{"n_layer": 10, "d_model": 128, "n_experts": 8, "experts_per_token": 1, "d_expert": 240, "d_shared_expert": 256, "activation": "squared_relu", "moe_layers": [1, 2, 3, 4, 5, 6, 7, 8, 9], "router_score": "sigmoid", "normalize_top_k": false, "routed_scale": 1.0, "balance_loss": 0.0165, "balance_bias": false, "init_std_router": 0.0265, "lr_router": 0.000995, "vocab_size": 3343, "norm": "rmsnorm", "norm_eps": 1e-06, "tie_embeddings": "early", "optimizer": "soap_variant", "lr": 0.0054, "beta1": 0.95, "beta2": 0.99, "batch_tokens": [65536, 131072, 196608], "seq_len": 512, "train_tokens": 826400000, "steps": 6423, "dataset": "wikipedia_en"}
Below are experts of layer 2 (counted from 0) of a mixture-of-experts language model. Rows are named router (the router's row for the expert), up (a neuron's input weights, with its number), down (a neuron's output weights, with its number) and show model dimensions 0-127. Each number is 500 + 25 x the weight over its row's rms, rounded and kept within 0 to 999. Numbers have three digits each.
Before each expert's rows: "comes before" lists some tokens at least twice as common just after its tokens as in all text; "gets" lists some tokens that make up at least twice as much of what it gets as of all text. This comes from a sample of Wikipedia text that the model never trained on. Tokens count by the router's weight.

# expert 7
comes before: "|", "-", "==", "The", "===", "S"
gets: " (", ".\n\n", " |\n", "|", "\n", " \""
router:527481534532502507507524475503531525510487446500484516477480464485488501453482482488522458448482462549494475488480503516469493483474474500543466481464505499485498515530492518442482503519511489501466518484504505477450492473503527496511508470458477520474517520553469551549461505471487524534507494492484447527494547493513480519462524504492491504488501493541494476489490546501532506485514
up12:516471490512535539508513490474514512479462510513514527445518484493522465472465515493498499466470473491449511487472491491467492501476522519486522481526476473519486518529535502523489505498509459531459533507490472506475487488444519470478517537481516558484507488478502486517540527485550526527521468507478500484531508509529552536484478468480500493467500504472489486476519475488572499546516
down12:508525496439495494502512514499496508503528503470464447502440463503469487535554555516536507548495492542497516494482490496518497497529474509520452531495498503519526515486496462477499492456520481520531522519549527500504535483503482510524519495476489499500454506519533544470457538485483524463473522512498488492480517506511506491502505522502441536534518512511503490525493496521448501466457
up13:507503491512512516501502502526523559466526466515459462472493503522468507474496487488489515524452539531564501472487448511517530431489484522467464486487467494498506530495533522468513507530522478496513478478446515548429508461469493492490500506496519484492466536483486496460530521507463530483515499527494501508509500495495511494490481481537489507488484511545481512497490486465489551507518
down13:500507509493520515528521493537531477483523498522529514502468518462491486500509506527526479476496514487491540501488489477523497481512449508563476500483484520500483492452531511516511530519470482516535499521513470492487522472474475460431483528513540500510465488530480496550482523519494441504481464459491441491500474480500502509460482501505502479540504538462542453517506495460463504485531
up14:528475488493508515524443545460514524533491464527533495484535509477462520504460504501475486517473491501491526469500546497507505536476467510471515495469482492508533513490495532532478498444508497538557510462508467536493480515495518486458528471497515483544477492535460514476471512475500502502489473490493489525533512496464467515514478565495532514470542492534514534505528488520498539500513
down14:497514470466503483471490455494465509531503571498481483457482508456496517456502506500497478522534501552483504493510544499480534518467497475511496480461482471516505503453513483508481509457519523487517536505524514509573480511513468466463515455505464502513486517530471527500487440536509497521495511505481492544526484497492497525501470518491499483479511512513527483464498436526504468484481
up15:558529483523472516491502537513499512521553511483485514437483528457489476546466497482504464491482560491525493544462449498529495497492494519494525522465471473479510495479488478463452518532460509515515509500537493485497437510499510504534490454467504525500500486550491478525484516527527529534489497491511481490527496469505534512503508491494502460488506495516464503506531542504508494476468
down15:511493507502452558553464506544515461484523491519520509477497547542484471461506545535521507543536522487508511475537503494494542523483553499484496509471473480484530499503470505497515530549530498489517508508509552490491498513493501478468511446515491498497491511506475509535504493479458512480445512539497488524498464492511525483494484544488529512512508494477495509458518504566490487502530
up16:441489486525545477517501469510511537501493465525472536510506498530489527510513460522491557481489443476500502473500503480515489465499522488505466483521478516548506525511480456459494503535499500511506513440507498526491497481483481507535472500490490508550521488529457493440503492495493472505530514503522431516533462525477464497515515542484501515503457522500534489512459495498484463505504
down16:540470469491470509497490489559467510519474521479512458473501508517479487521471520529522514547483506474561520501494484489487471488494495534519537511479506486500501533495518459457506514509477515506488530481468513554539490508482469487489496477477484480518514491510455504472484473449464463510505496519504533518532508453530476488524506481462501537535513535491536509460485509491498561457527
up17:476478460492486479544486483487490514501464481522473477499523508485577515515471504458485539449466499502476483509492508506444493535513479527475500487492530498490522532504549508474528494448478492493437519494516476559471474539529500478526511505508541498497427477525511470486479504481490526531510509515477504495495500479489478516468512468489536522486513509491496508515507502457526520484537
down17:522494523465506570481463490515488508497479510527468511493506510524506467548522478505543495461481508500506521502548505482526492500528506501491502472477486469487527539544497514493520482488486488481474497494484538531539551505512471448528434518483468496450456485507472506508492461485465441502504500477516515523502519439488494505521456532517488504504527521470534500499477529509501484511528
up18:474486455500494490514514494537467510501469489493508509498507476456557483485479510506467508443501478514508525520468491516451515483533483500459504491489471509516495501557549511524495464498527519478489474458495475490484472502498494515537446555484524531463528505517462458509441486496500504536522470511494436462478515489499496496528506507478518506501512512531509452510465540493520515494514
down18:493501534466540519505529520468465460472547511530456473501511487522481512494513496507494478501489500495526521480461501534532512553459522515517522458524544532503501475484489490489468542511498451512514469522468490523458472479487475475509516483487518525497527470526511499517512453519483470487566503494469544556518490518527497500500518466547469475502500503520498471521517498515488477456488
up19:512535524491481532484515495505506495496490495507475523476521501494511519498514518514454494507475536528549474528554524538508496452507524511482484483518512464499482543478504506483494493554530511492552503515503497510529456503504452499528508506463499504548544536529458505522510521539487487499533503506480441481507479481453504522522489495441493483472499515494465467523514450509487555473478
down19:481525526542520529515494503516526492523497479490485477503525489541497515496496547503476493491495555482515502536494502471497543536473548499494524502486554485505465541506520492438500536515527510507555470468524525453459528462487524512507508506500565502475533533490503459444539526499517502512506491518466518477497481480484497507526490478510474517488521505472517544504550486498506527500500
up20:497528554516496490505538510490569496473480535486506501488500471490492494483531435480508473496509478509504455508454489483505507511518469469463510518482505504492559478489549445548501502512487495451536490499496510529508511515481511522505518511511507535505471522486483502555476513559471540485514485484534460527499463494487514514527520501521504522464489469483513536527505501499493507443528
down20:496485473495507487453493498528483474509528492498518506454509532471492549518452465486507503508501489470482530495488495517470482460501477530476520503483540539477496525519528509508490508463503453512480538518567474502526489487478466457502523471522513490511519491485543492476462529499512483528495504514493465515497445491445514491500531485471501472482545500511505585502511499453530494495480
up21:580526514511455467547519550518482488502508481505492472433505475495535550489494490472513477495440421490486503529472508523535491505500510463523515479492481529503497530505484504482496491506512510482485513481488520468501520548484511523515520485510503502462496517482499519540512492503506502532497448492463519524501496531496524517506471515492517494489465509439556513474522518492499479500526
down21:496530527488543517474485498471520528475526510507501512508509480502484582526516481495493491445510485500497500448486485527486535511497564502503500472536518503501444520459524505496498515466531470502489504534440540516516464490499485506503507491512511525505530530536496507494537517525491513484465450541494547508493533535480552465487527498480472500515552504526479498495494497506531506471503
up22:540493470486512496508497537495509496541535481485493500503496518469512503499495478497552494479522471452498518498511475556466489505458511528506533517459496489501454480520518552510483501580492512514482442457498484455514482470550469540511504496489536541512475504519519491531495444499491489473495536471513503508481533510478497505468548520512507518483461468491488498488536498516520483503498
down22:482544479490476460498466482494492486496492473493501478507515472481461526472544507501473538551498496489535478515476486493491506528548464525481537538499477478486488508494519483490514479450492510505505512491459510480470492499424485496473457504556511525465485483533488510493527509466481519478522467540461479541496484461514472474520540527525460489484496557491488525477529492515482514491498
up23:509471494536461484500514472501487501512508511503502520487496501498451524498491533496432459476471504489482513487518488453504505461516469513533489464489459487514497526506490518463510508492515503447504488455475474471537513469525494522490530471453492522480478551512516486486458548476515479497510484512508502552526482478497525497550484509534456523477475522545492547451465506484521509530504
down23:491501488524451493473471517530527500455513530480496488504531523553509521495492510470480505516490524468520458458567542494500460476512492487499527455504494495494468485512504495529535485474466502494444478488470514491482479505515478544524500500498503498544477504487544487480525495503503441499488503431485454488484494515458480456508504485498522484499524553547500450487501490508498504505519

# expert 2
comes before: " ", " The", " In", " He", " It", " This"
gets: ".", " |", " the", ":", " a", ";"
router:532460504534468517559529504485514497484508473477522504520478495469509500483518476470471481516487493538526478460486544535515469467481516470543479500524480489491463416520499518470498495512497516454478543509495484488506496502496494519564519549486493500484515467542496501493499501505543478530528526517489488497509481530498512534506495525516495489499483507534440515547501520497501551465513
up29:501507500495485481526483490488495493460514504468516441504515511486512506542505467508503425534484462506529450508459516532482504497484493507494468526524535511481522485497479501454516502509516476466515532530522475460438491533514493497519511528507507499521479494542481499501519531480511529521523483490528538495455510511507573531499534534484507512542444489515480524547497516482511516534501
down29:567491491530514532475495499479488508457505470481490533490488480538508518463540510499447483483511509485500513491525542509526495516447510539546514491485509536510479535505488545502484545527519511502496474477472509531482522503487468478509476517514536469467488513480466501536469507498486501523495427483525472513486456511513508536471512478499499498511509522481511460508490480544531459447471
up30:521462499489483481532497535531478494516506433529486516465524527481465489460484443474504491496524518477517453522505485554524508509489509464507526452481487552500461508539483490480461476504510505472555539481467519539511513520503509481524492537473500445493503462510527476510522500465545513507526504516534465491518516453510496510504473500522516494526497511537499473521518490472523510491499
down30:510491482532516537506451489494502529508548492441533472506507470437496457504521531531492549515502450514465544485528491489507457512511502529479503473513541497494493474460480479518524524522515470518494561507531502484507501459506505533512520505464493509523531496520506536494515502466455497475518488469524505502469458515490517491467520485504497518517559511507482500461471456488486488502511
up31:470537486499482521529511457490508513488503509505519505487464524452483516507496484518506500550519498537545489507485506490495563506503485498543515480454494489476542500489506485540458512475524487522516488472532492494502493487519471532462519530478510448499485525518517540528495521487486457513485475477559511519520508495488478507546501542517487515468518554490467463549535474504476504444518
down31:508542466500477532501533547550528542504476500532565465516487541532476511471442503508510464515521495490537495500473520481490488496470513537511514520511470469498502530492466521482503484517489484526482488484516491533496470529504484503473451516477496503511500487463477493505521494455512523492515511462486536484474506515483472493494466484465534431502525481530462541481476530519530502489532
up32:503483519523494493539501442510508469463517484467506472494512526506496500496500516525535496524545483543530505533498500517463546478531481502523526552485498484458462465510526465488544519478472494474486494494504476443488499466484513510500521504468529492541457447537522487510460503503529498504487498513520443468473470528483489513476517504509512485540507459504467496521488506470490469504553
down32:461535523499476530486490514538535511552488511483488530480470479500481478463472449498507504515503538516525473539496576481580465554499525519490503483468475494522495509482501500530497499494477489466512540505512508504510529506500480518495553460464495502514497509500465468506550537498525515507494503491503496518504502486479492515510534481507532435543470503481519482486520488500469533492504
up33:535513485479494505520466510522523542500474456499466494486512522498510483443497509483485551514478503515500493455446445516507452509521491503542509501517475547513546468496468486522473489537514521538549486470492536513505503511538508509527496519471513498529485546499508508500505480465532527426494502476455485525496525495512531484482496502491501475480475527550541499503499515520477479499487
down33:479511513488493524515505485476481501505484500471523499507512517520557527517468535478460540483479495544506525469468521538505485502501479545526484491499510515488520490481466520485519525494466506499460467497515516488520520500555458492484499513483495497454540523492540564490517480491532481540484471451461522478524510518461540481466538448536495512480544475527499514515491530502474506465503
up34:519471484524457544543523531511524468471500542470523475501480530511493499492497506480492494495518510506538490504495509499499513532510508473497471543457498442533496505500519474482471534486512467466502466535494461505500528509529550481502489523446505510520477455515551517526455504550521528494502521530470480558511525479490503500507495489456488486524520505489509492480437528485520502520532
down34:466509508497475485510502482460514465521490505470541532494509490503522470525495488511482490499515513486502564483538492490449521450509515550487464499469467556519506513504468457493524490486510489523497468497489500526510518521503509477494489473528466513513497468508511525527520464509453446522538482516497483506486530461485492463452456517499478489501508527482512556484454484515481435500520
up35:487467523510473512502442486500511486492474521544512519526452497522534524545528538460483492529502516522473443505513512491491460485473513504506461491479478505507445543468519517518506514488468495515467544462547534486516522506492528536477510489472537500510511497475515512487473514510502459553504486509508473474475464476486493519564489480490466483518496508483493486500518482469549469513523
down35:558512492511526541549517454505433519518488485514490514547523464498471514538490490511545535513484503483527547524499476522514480501540482489475504490515502480492535477506464431510538504496514481522501471485524482528506503487486489529502509568506509502484522470520500507541483478497501519493498523491480513471490513536486481514535465497526509518503493501465522493456436529501459500472508
up36:516524503508475532523533463535500524524498475477425539478488501518475524515494515481486469481485518488535481471507461499511509522493482457477499469533489510486560503531511483492491517503486500510527493465535504506466520491519521488531535498541496471490486479526532497469487517458509534500502537537474509473487499547486477529491496538497546464530504529553500505456473512481507475518561
down36:529491483485509514471533498484471479491527502510463508460521550499483486516497503468484475500498535497474471512534524537498499500557550454486526474512536549496486506528479514487478505528523516451456494479480493512497492539490484459546512498496491520524472514503519502442513489438459526486517498498477501504516453527506535514499524498451518516493516552508555472480518474488511486487486
up37:492477552537482481540486496509440514505507476488547486445496544508498511537505465483488523484496525510544519507497542548457490486477484474466477474541520516483448474523449539507525472516527491500474489504509508473461535522526496503525522490511479484491479476481478533509492528500501516520470511550509543559494488505484479485500517474512458491479503487500538514493502515515496500509548
down37:529506524511470496513531471531524462490523483477490466503473496533489478476490473484484510493516541490501461531548485498511511466493506559552538479497454518492485531511461511536552525472485528462500533490489487476493475495515487504485516489511475495473442502541469482497477529470501494522483508541472462471472487473524528478521505505491531453515498495552477543495465483530486496525495
up38:458488526510478505531467480497514485448489488519478532476533500489505493495485523465451507516475499500499493491511518485472461525512507443487541512506484539528541514499473509474492480462487538491516479519487516505505517504512495487521489514491491479483469506528508424498502551539486480551549458498507533495512454488534482521460482478487512545510535452482451520496502478459523526494498
down38:515542464507514517466551533490496511517470507510489508507493463477511477514481481486476483507490450499520427534530553469532489518547505490514510534502502502469496503524500490495477462503509481460515491521517461455472527538477501514526471489497512500518517517503493541470501500483479520493551535512525539491522513473446504509503526487497534462508492566470495544489547485524510483496498
up39:476520527539487518513494531480486536490503516508482510487489539492559499453548503493528481501486509503482473521488496526534487466485541490490508530471506490506497469518550479533465486547528520476503495478470467471481496539541543510525510540520446487510509474499508451483494501466539487528456502484445470511521508503515481467493497500546521496536512519490454506512521492485504486451529
down39:558445509468506490515522492466495479471463507491498518466472461502464496496496478538501474455546507515536472491485473492487484531520507503506495551476494447479520497500450479465493488495488537478494519498505498474517507534476498503479499463494511495481477447508488542493522516498460530441502476518524497480498489547513520498508487545468513493483511483560493546463524508471503465528499
up40:477479490511483505504500516528499498565511518455515519519525481480476473521463509487491489554529479497507503499512486514495469469500459487509487500476536508495510447528526534484505516543548485485450467455539519486469521483532502514534488564467478450540477491507513509512457481479470507457494532481514514467528516527498495497528502539538497493506516481497537541477534534514499501511499
down40:516506519502528530515521442512517524498510506510509499489527511473473523526483506483514515501518546511498552543496477487510470494505537513520539483482533480522494458502495494530483468484499533504487506498511488557519508516467456522450479504484503472495494477465509462517492514479464458503522517505493494507527439519541495450535456455479468525452504532472484497522497539445523496495474

# expert 6
comes before: ",", " |", "s", "–", ")\n", "\n"
gets: "0", "8", "9", "5", "6", "7"
router:519499528453482560522480483466504509533469493500492546518484527516512524439464490527474503490485482533536520515498502501502502485527569518552471506507546503485495486503467463502486473507466490495524482473491435511502503511494509532504502513507491505498459509540490551508481496544529509490497513556482512461485549525491496552455489510503513502492517515493509501464455486470519501510490
up62:502524510474476507508482531476516509524482540498506483496522500543478499521458489482500474503456541517527506491538529460507525481471522509502496527488504513510460423539519532534508479539509500482504505474548489496533476453527478495469481491511505474516475497498519465493493491486474509489483491503438521545535570514441504499476490486519491495476513556478484482502499522459509467511510
down62:511492495527500489488520520519540476502495518482510513515456489507522502527512476515455504479502530490541514450517493518532491497518429469457500523478504549478516478480482505460487510513462526497490512465522471493477477470504438493523525507496484534517509465504503493507487500476469475562486496502483436515506552516526466518482526482512493517510476480551468523539496521516448466508517
up63:517517485421502550499491527488504500516481477507473499499496479528516512482490508466533491485511488507506517531519467473463554572518536507517501468511458496530487440481503479482502490554474506500521514513487484498519479500519516505474460486467500465478497485466526509491498492484514511498462494480444454452502541507466529506504471493494475441489476507520479526473526501484531526470505
down63:469511519524498519508544496496400467488524503504492488490472433530491471500501488534506514506519470496494495551521506473477485497454491513500477467497477492476466466470496502535499526434497488536520462545484503503501508502486497464518503520491473517541482507536490535514468514479463483465499515535473491462496518487507505512520490529480473460494451528502515525484512524504470526478511
up64:482510498517478520454531514516508500511510453483511492511470533512493480534474510495492498525507489543515512522539470513503507532508517489476481502481513498506461482445510503466447506517562485492490541543496483475498487498520468521458497516465551463486442493476493530490479510520504456500540534454491496517497532529466485533488460505520511540502484475463477502447528512516509480507455
down64:519458481498477520475511509497524469523504476504501517536496529498499475524478507467553495549538482511467470519516451468564496463527530495519528480472451502487468503503502492458476533557493485521508467492528494536455483524490493460492525505459491515501503509496483492545503521519514474471523487489542437526517482474520514459500482508499541515523504502501475553510528500512502478500510
up65:541481491503525512498516516488481522521531490491490424506503480531517478508488490504480486460464478533513489511529508487464489564486482497504452529539499498503523562503524526490494473537472465505484490521483512519495487514478490496458494483493487493524537504457510490519457494500479476500480497515474499465468493545485552468432490498505496513494528544472536487516502468475545544531504
down65:481471503526491467479481502528528513499528477436511534474535518501487451507514537485523527465511505509530519484519484511512522498528519545491492485484498505524484483500511536462511521492485512519491487485514494489563542496494522529506468569527507463535519500529493481554522491522521490487481517520473534524532487430475510505545526539537470486501517481504496519530505516530464499522531
up66:448547456518498531460514504512477515522519518506497539494484503468476455484498508456528491526566481468578443486484513502497483497511486508489487516507527505473470501527501515507517426480516468451515529509473464499514477466487496520487477498452499532501523500531480498503498516506497453528516509513489491494526497507509468517480450476537521466520533493497499517469503505463492498510497
down66:538474487496442519508488514515498512502448486515451488516514505530502492523479491520486482520481466497479500482555469474460476505515490534519519482509451459506528500479529452498469521516495522538519460542501557472553511480456473518470531487518530446515484504517562489537483494499494519477511502496496503441492495526495520516548498504523475508506476520513508514515504528519498503483475
up67:489465532516491502480480505509519514548509447448460512495541471523489525487485501515529501483521499487486532484487508547492499484458509528543537468505502486487533462537480525464517489507520458514497519505453525503516455470502539517488517505523513476495497461550497527531485479485458507506469517484480476453460522545484466494470490522500497455526494519541469496536519482494528510527501
down67:524514486455514484495472463498485517506491474507524515501461562522507492527496497505448512427511495522537508478486484481528483501503506459542504475524481465496474494492497540495473507520488547506482522560456461515485518478516519455504520524539496508506545525548483443510490505524530514546500532512528475523490475511522508469528471538477533508513499504509502484486532487499507482488468
up68:525529488479506519484472492480523522479470489469513505502506493509489501513460524456505486468498456533537520524498508490475508536521505455539484500519503492542514516514523461514509476507503497491462481505517493470434528467538567492501488515522465511496473507498496456488499477515505469499501518513526489462521459510450489501475549542503530525463488538512479479518570511460498499531471
down68:538495488484488481455511490519480480481496521548529481501465511473478498479520501501517537506511501536478455509486523515494482524519492464499516514493510498501474467490512481524468512468491481473519476486493538454440519468505542479493516478503540471538504464499500476494491545497453480454540471527481535503512503466457454531528547534517502523497522473501501471520490542477456471469523
up69:484515483482533485502471480478486550483484475546486482510500513479472482503510484508474539490520483523525556512489499523475539529512525491503484486519519453559473529504508505542493485488493494483531460502489453480451493498499533496475505522500515496463477526485520497447503512457531492522497522527480446512476521471509516499499492481554513492507498484538488468500487455475544535443458
down69:474519525477547518507515480497505449524481544502491527527488482513505486515497538443500461518507469467492515520499452485504530519523453490516438521485490509504514502474482535518509507463475546537472509551500484515503487477490483501493524482552496498468512509471468497474491439468522546508525485497494514542520488534470490496509523454480509530441497514485493494506498487493463466503476
up70:509507451492524508478540535444475503547484513503498524494503489501531527512481492481481518547486523507521492464497479502525508510506520513449507530493497536500539507502468463491506455515515518472491458468523476510540541475497519500482469526485502516517471535517471553516471516495493461514452500544481523514503465484522500489494464492535542516541481467518512536466505462486535463530504
down70:433493512499481510527502520496467458494516522516469549486510500521475498453469508494495482440520495508467475490490498511494499492534488461505531513490509524520485492486495484507488509574465478543449525539485518493536496520500509526503500543490493475519534472491493507493522515536519498526513493505481507490445561472511473480510536455448486525514449537483509516515498482477476510481520
up71:457539467505466473521524481461513547486480498476536492519523430534519513538520497463493515480488489506532529474542512494503525463548563511471481446491524508483474484506505479525525473540525466512466524480506512450468468490459506482497497494481531479539509524488505478490506486503500524511487486518474547485474459517516478517504469477477477488472514496493523508497491539481507518482509
down71:515463548514479505462519516489526524494495489533510468500533478511470503513503463487524541530503495501475505517434476487511496519495499478474531481503530519492506478507505481481528474483488501475506472525518497503480511474510493434459506508498521475541488521530475448493491482519519498539560478488482477492553514441530504493566483508453505499438545490492477528480498479513480504506487
up72:470486491522490525505480507498510509492494459484481531500506460518455518476496514458540520514499514497528498535514457488496534504523523498503467513488467516503524463532514520509529557507547550460473469461483515500535488501506517506540481525487527446517499514538517524554459488507464507506479475493519533502492505534481499514548553534471513530528484546503505493503548506479481502509467
down72:501526461507520536488517562512492456484519487478540496550464479498513494491514500486485507469508496477499480468461463498473527494467475501446536515494481519557478482491464459492480489505479496487512518513485430542517523500525493478486487442515472484510493466506491478487510510512490490535451467477528478498490473535528511528478516475519514570463455497498501503495514506475487498504519
up73:534445478486480571589514485505486487499519517521515515517495532516564493550455544471497515520486518478541507540508476531496492500501499503483494485497502470441513496495504473520501479475488509481501456479481470474518532456520519506489494522536490479534470522482501477507480504539518505460497465498481519525534452505513489510508511520480504522531511493494491528548489486512498508517516
down73:496546526494557504505522514470455444444486476528508489566514522519490508493468490475443486503484501491487498510427481475459489518472524511519487483487480493477517499528517503487511514506503509520466456532499483510503523495457506475464505532517486552482471515524543503525512501477513519508470519496485471540491488493539496513496491514435520530509474515534495513499531507485500505458482

# expert 4
comes before: " the", " a", " to", " in", " as", " his"
gets: " to", " and", " for", " with", " on", "ed"
router:539514496453509543500502515501485526482426498490485513492513504488521500496511472544497497465498519555541454474478480508531464514494502507493505534512492483487501501484509505477474505470486501519472519462517471498516459507537509490517484470460484495446530532460485545535492511515506465509479510512488479514494507537498510528519571519512481562530503486440494526524488527501489531536499
up12:493479471474496497512510480512494502503507482474523517496458514500518544515471502502481499500563465489538465486495501507504441478528487513486481512534524509516464462522524539528501487546498524518500442488489513478539519476521534479509539492491523509489498468514494497522423460480495454496497538478475484516525510532505525494476506504528477455519501478496433532495518470530486473543479
down12:492483543503492495533502494488485476527494509454522548469509525518546460499493530562500531488516472483551500476494532468512485489527473488484498525499500525545452482491504517551533476481490478508480483482511505491490522531477517477499528492523491514520491462575530522475515458525477474529496487507529518474522514462470508487439468506464504472492493477520509540489521490486465485522509
up13:511482472498506528473536495500513492493508512482505470510510507494464502488515496521520502494461552491480485468533454518480486449493474488494517495543503523483509514505512442487504471540475514495494512485522481535537471527506479499495511449456471560501524491536458481498478472508494533541500500478563483539495472483508481505538521520486451534510495498496504496472537497461562493540468
down13:506527507474504526521481513467463469525478527471489459495477488530459488497496475495471521535521497486503560489494500459527469515502485501549510497513504504499516467518491524516478479447499499482507490491523580484521468513530462498487504514480496537480510489507496528526501501500519511530483481525457470468535444502474547521521492524460456526463504444478518503548500523496496533499521
up14:498462493505483515527499481510494550493497515486508477486516505485484505498536491502503478551498493510535453529468489492535504520525503498516496487512472478501536506493480507486513480515455519473484490499509462478522529479484451544489474480508522494482448555493549481450467461553484494483483482538464512527525522514517475508500509513490525483521467475431498552531442480503515485533479
down14:504517508478560533462502484494498459466488506515453503476496498535529503487512534490495486479449546514522502499506454497543502446472492504534480501488518503520506501464494476516509528543509541503528512494522512482534506486515457458499511520492513507461509514510510508471488534514514525484506497481507547488492510457558474496467485510549463543447503513505528471558489520492538522508485
up15:536502518514463493516501534532543487511509508527487523498508503483512484488496480486473499473509521501512493521438514521461452515498501461515537486471497546500461532537534470520489498494536482493506481457523445509514493507532494476500509518455513494530446492490486510515503560520460529551490512510536489520501519451500507544493523491475445516551491521471518505492482493543538494506493
down15:517474501481482494539495506444515438501492481502491520488483500494495483481484485509494489482507467488514491504432519475500484492516451477504512513489494516480530503528530505512550485497472510494488488542508496472480490537481518501562512551526501508503534512533489532451491493582519431463509498505517529544492507466470535489489512512457511531507521506498538502489538528500508504468522
up16:526496463545478520526506472500489480480477468475481515467524457526470543478489491490470526474486475538538471516481497457468514450480558498516528465519508496479498500534477472494520485494533527537519502516508504529508484498514485488500508464471443514518510488500433578515514509481531495495507492493529482541496513527501508490460495554504496505515485534499538492472508514479525495530489
down16:477477468551474494495514506473482500487466523511523436481570480484505499514501503500541513518524509478455473463496571507471506515499535536487483516530518537497516520511482483526467510489520539484483502502483481501475526498492501503474464489459549503488498468500524514519460521542506496476484515510478549494523460495472508517503507448534535523510486518507475497523478547508494468508456
up17:453488463511460497468464504485490531504472474480483468515501516506511503496500533520479515516473515489533528501483454518490515446480483480515465480482463534527506527490494482462479523557497479532529488481510534527527499479490483469480480488477454514470507491515502519486518505467463530521480472513442480551505510508491519498487530521520537453525466554468478532473479527499511460523485
down17:502473513518530530472478502523498503500512475517526508506456470498494525488515497529461512486542499482494449554509517519505502488486491506509493540515494493545505493475556548506490502508478456465464481564550486534511504547473504522508505514536475531537493503461485492516480501483508498500513476520548472528533500540489517528491542458555493520512467517497497519537536500466471513479505
up18:472474476491505490495514478505491491515562467525463519535467492517516543510531481488447489515477492523466530485537521479522477514480466520504532543469467514479473506490536481493488498498472474466521515525493503477502508503512514476481478460513489472519469488486473488491518479505491539478502479527495510472487525487438544496441491539520509474504509481453503509506465508489501511584542
down18:499509468485511501517494510514515484526529483467507517487520485516490472539502490515496501470512489440478507486483471463476544536475492514498463494498493481478502476540502486507444521498528463454540508515496492504530500477482494510482502546526508496518479513527498512536529524509513523493492530513528560499487517478464514485466454501540451458522534533424493469496534536555492503495526
up19:485502533493526531504447511467479509482476510529492505479502482474480531508501538435497518458512461450503536501523495517484428491548516474525514479538526479501484518484500498469478497539503499477477524482502479536506495494506516514523496489470516511502458503509503494520541446484521485510514490521536524524503536516511511508504518514455465474554520473476545502482537515486509433488491
down19:473485512505468506526472485518458496483457498499510486450484469525463501536553480457509498529504510526492515551532470483508461512489512507512496517519485493488541476485547514512530488501479495539548470471528513495497499509491515518472459508511505512500546543507464444541484514477500510505532524555547486506500519455459505467524535497514521448487502486492530492483514498501491491537470
up20:467541490558484522483483542544489480547525504524482474509522504515471490517520526452513494508494462532509490539528464500486499489529467516498521454525481545506467515546510515477515490520496525501486519490493499495473488535528536518513546490502545462510512473462515519504500510485503489568500492483529480480499435513513484493518495525443533519501522489505516529533515528497533508473476
down20:508567464494492473517544500492489529530478498467513512504559477525514539522495542541498519506505520467490516539494497500518538478480489515512540517539480433551513522517507485524503511479477512474466515493530511545512520543486512519465537516493505517455522511479451468498539452510510508507496522487530501496458500521523507497489472491525492505516496533504467534499534485511525519510459
up21:509490457460485466462514507490497491476538488514505453480511507492504475479489509515503467442548487508489518475499481471537532493524506473502492476458488491489539484474535493507493501513461460513477470526496552498494495496487500454456478472502479518525510546500535491522482517489539523494509498468526471497541570491494502473513457511536512508478477481483479524499496506469569519546485
down21:466440462526512497517474483466489479510499491518510493477437483473449494513485491505504509474492472517495534503487514481502536498476558523472494484537526470495441527508484526483494469499508487476467488501513491489549534483561542487507507521513521500518506439508520532561458475481516498500506505552499505522517511485493453500512491497486516535519461512472526490504513527468487517498466
up22:511478547473477526487508499460544503541501511485537524486509491521514560514515448478480521500509474519508470548503504500501512541475534520457517485528508491534494488487483496484523465553493475527490521498497492500531475524490493508469504457536478521522505545498455487488483510477495461524450470503475522549493451499514506492500483521518492466471466532506491459508453499493518549471507
down22:502498469534503526503467496567476512498478506482515508464511501558513534453497526498511521539516475479575476506469467507502519534490521512458557476532473505494532521503525509506522461491492504514485504479513455496457477492523538526520495481513446504510508487506518503501499465528475500512522463469458497528455492508507501508487507519516489504469527527474477546468541513470480514485520
up23:502463513486502530476496480481543512557537487524502534467504510482514491512471519526516500533487503507516519496506496510495475500508541470464491515566522522475557445494507482456499501505508498494505546483473510500544518513478497523459494544484477557501499493524526500510485529488510508498466510491475507526480490507482520509506462444537429534482514484498540518477494479450469480518517
down23:551514502462488492467529494525500485525515476470478526517510495473509439498548526528496502513474506502506425492524498512499487466506528530532517503474528496490525506485485481514489488491474539525482518460456482509460509522508524501532485505500478492491542453498529518538491447507503501428513495493490508476508528451472476531499512515492471520555482469492503494509488459496459536485523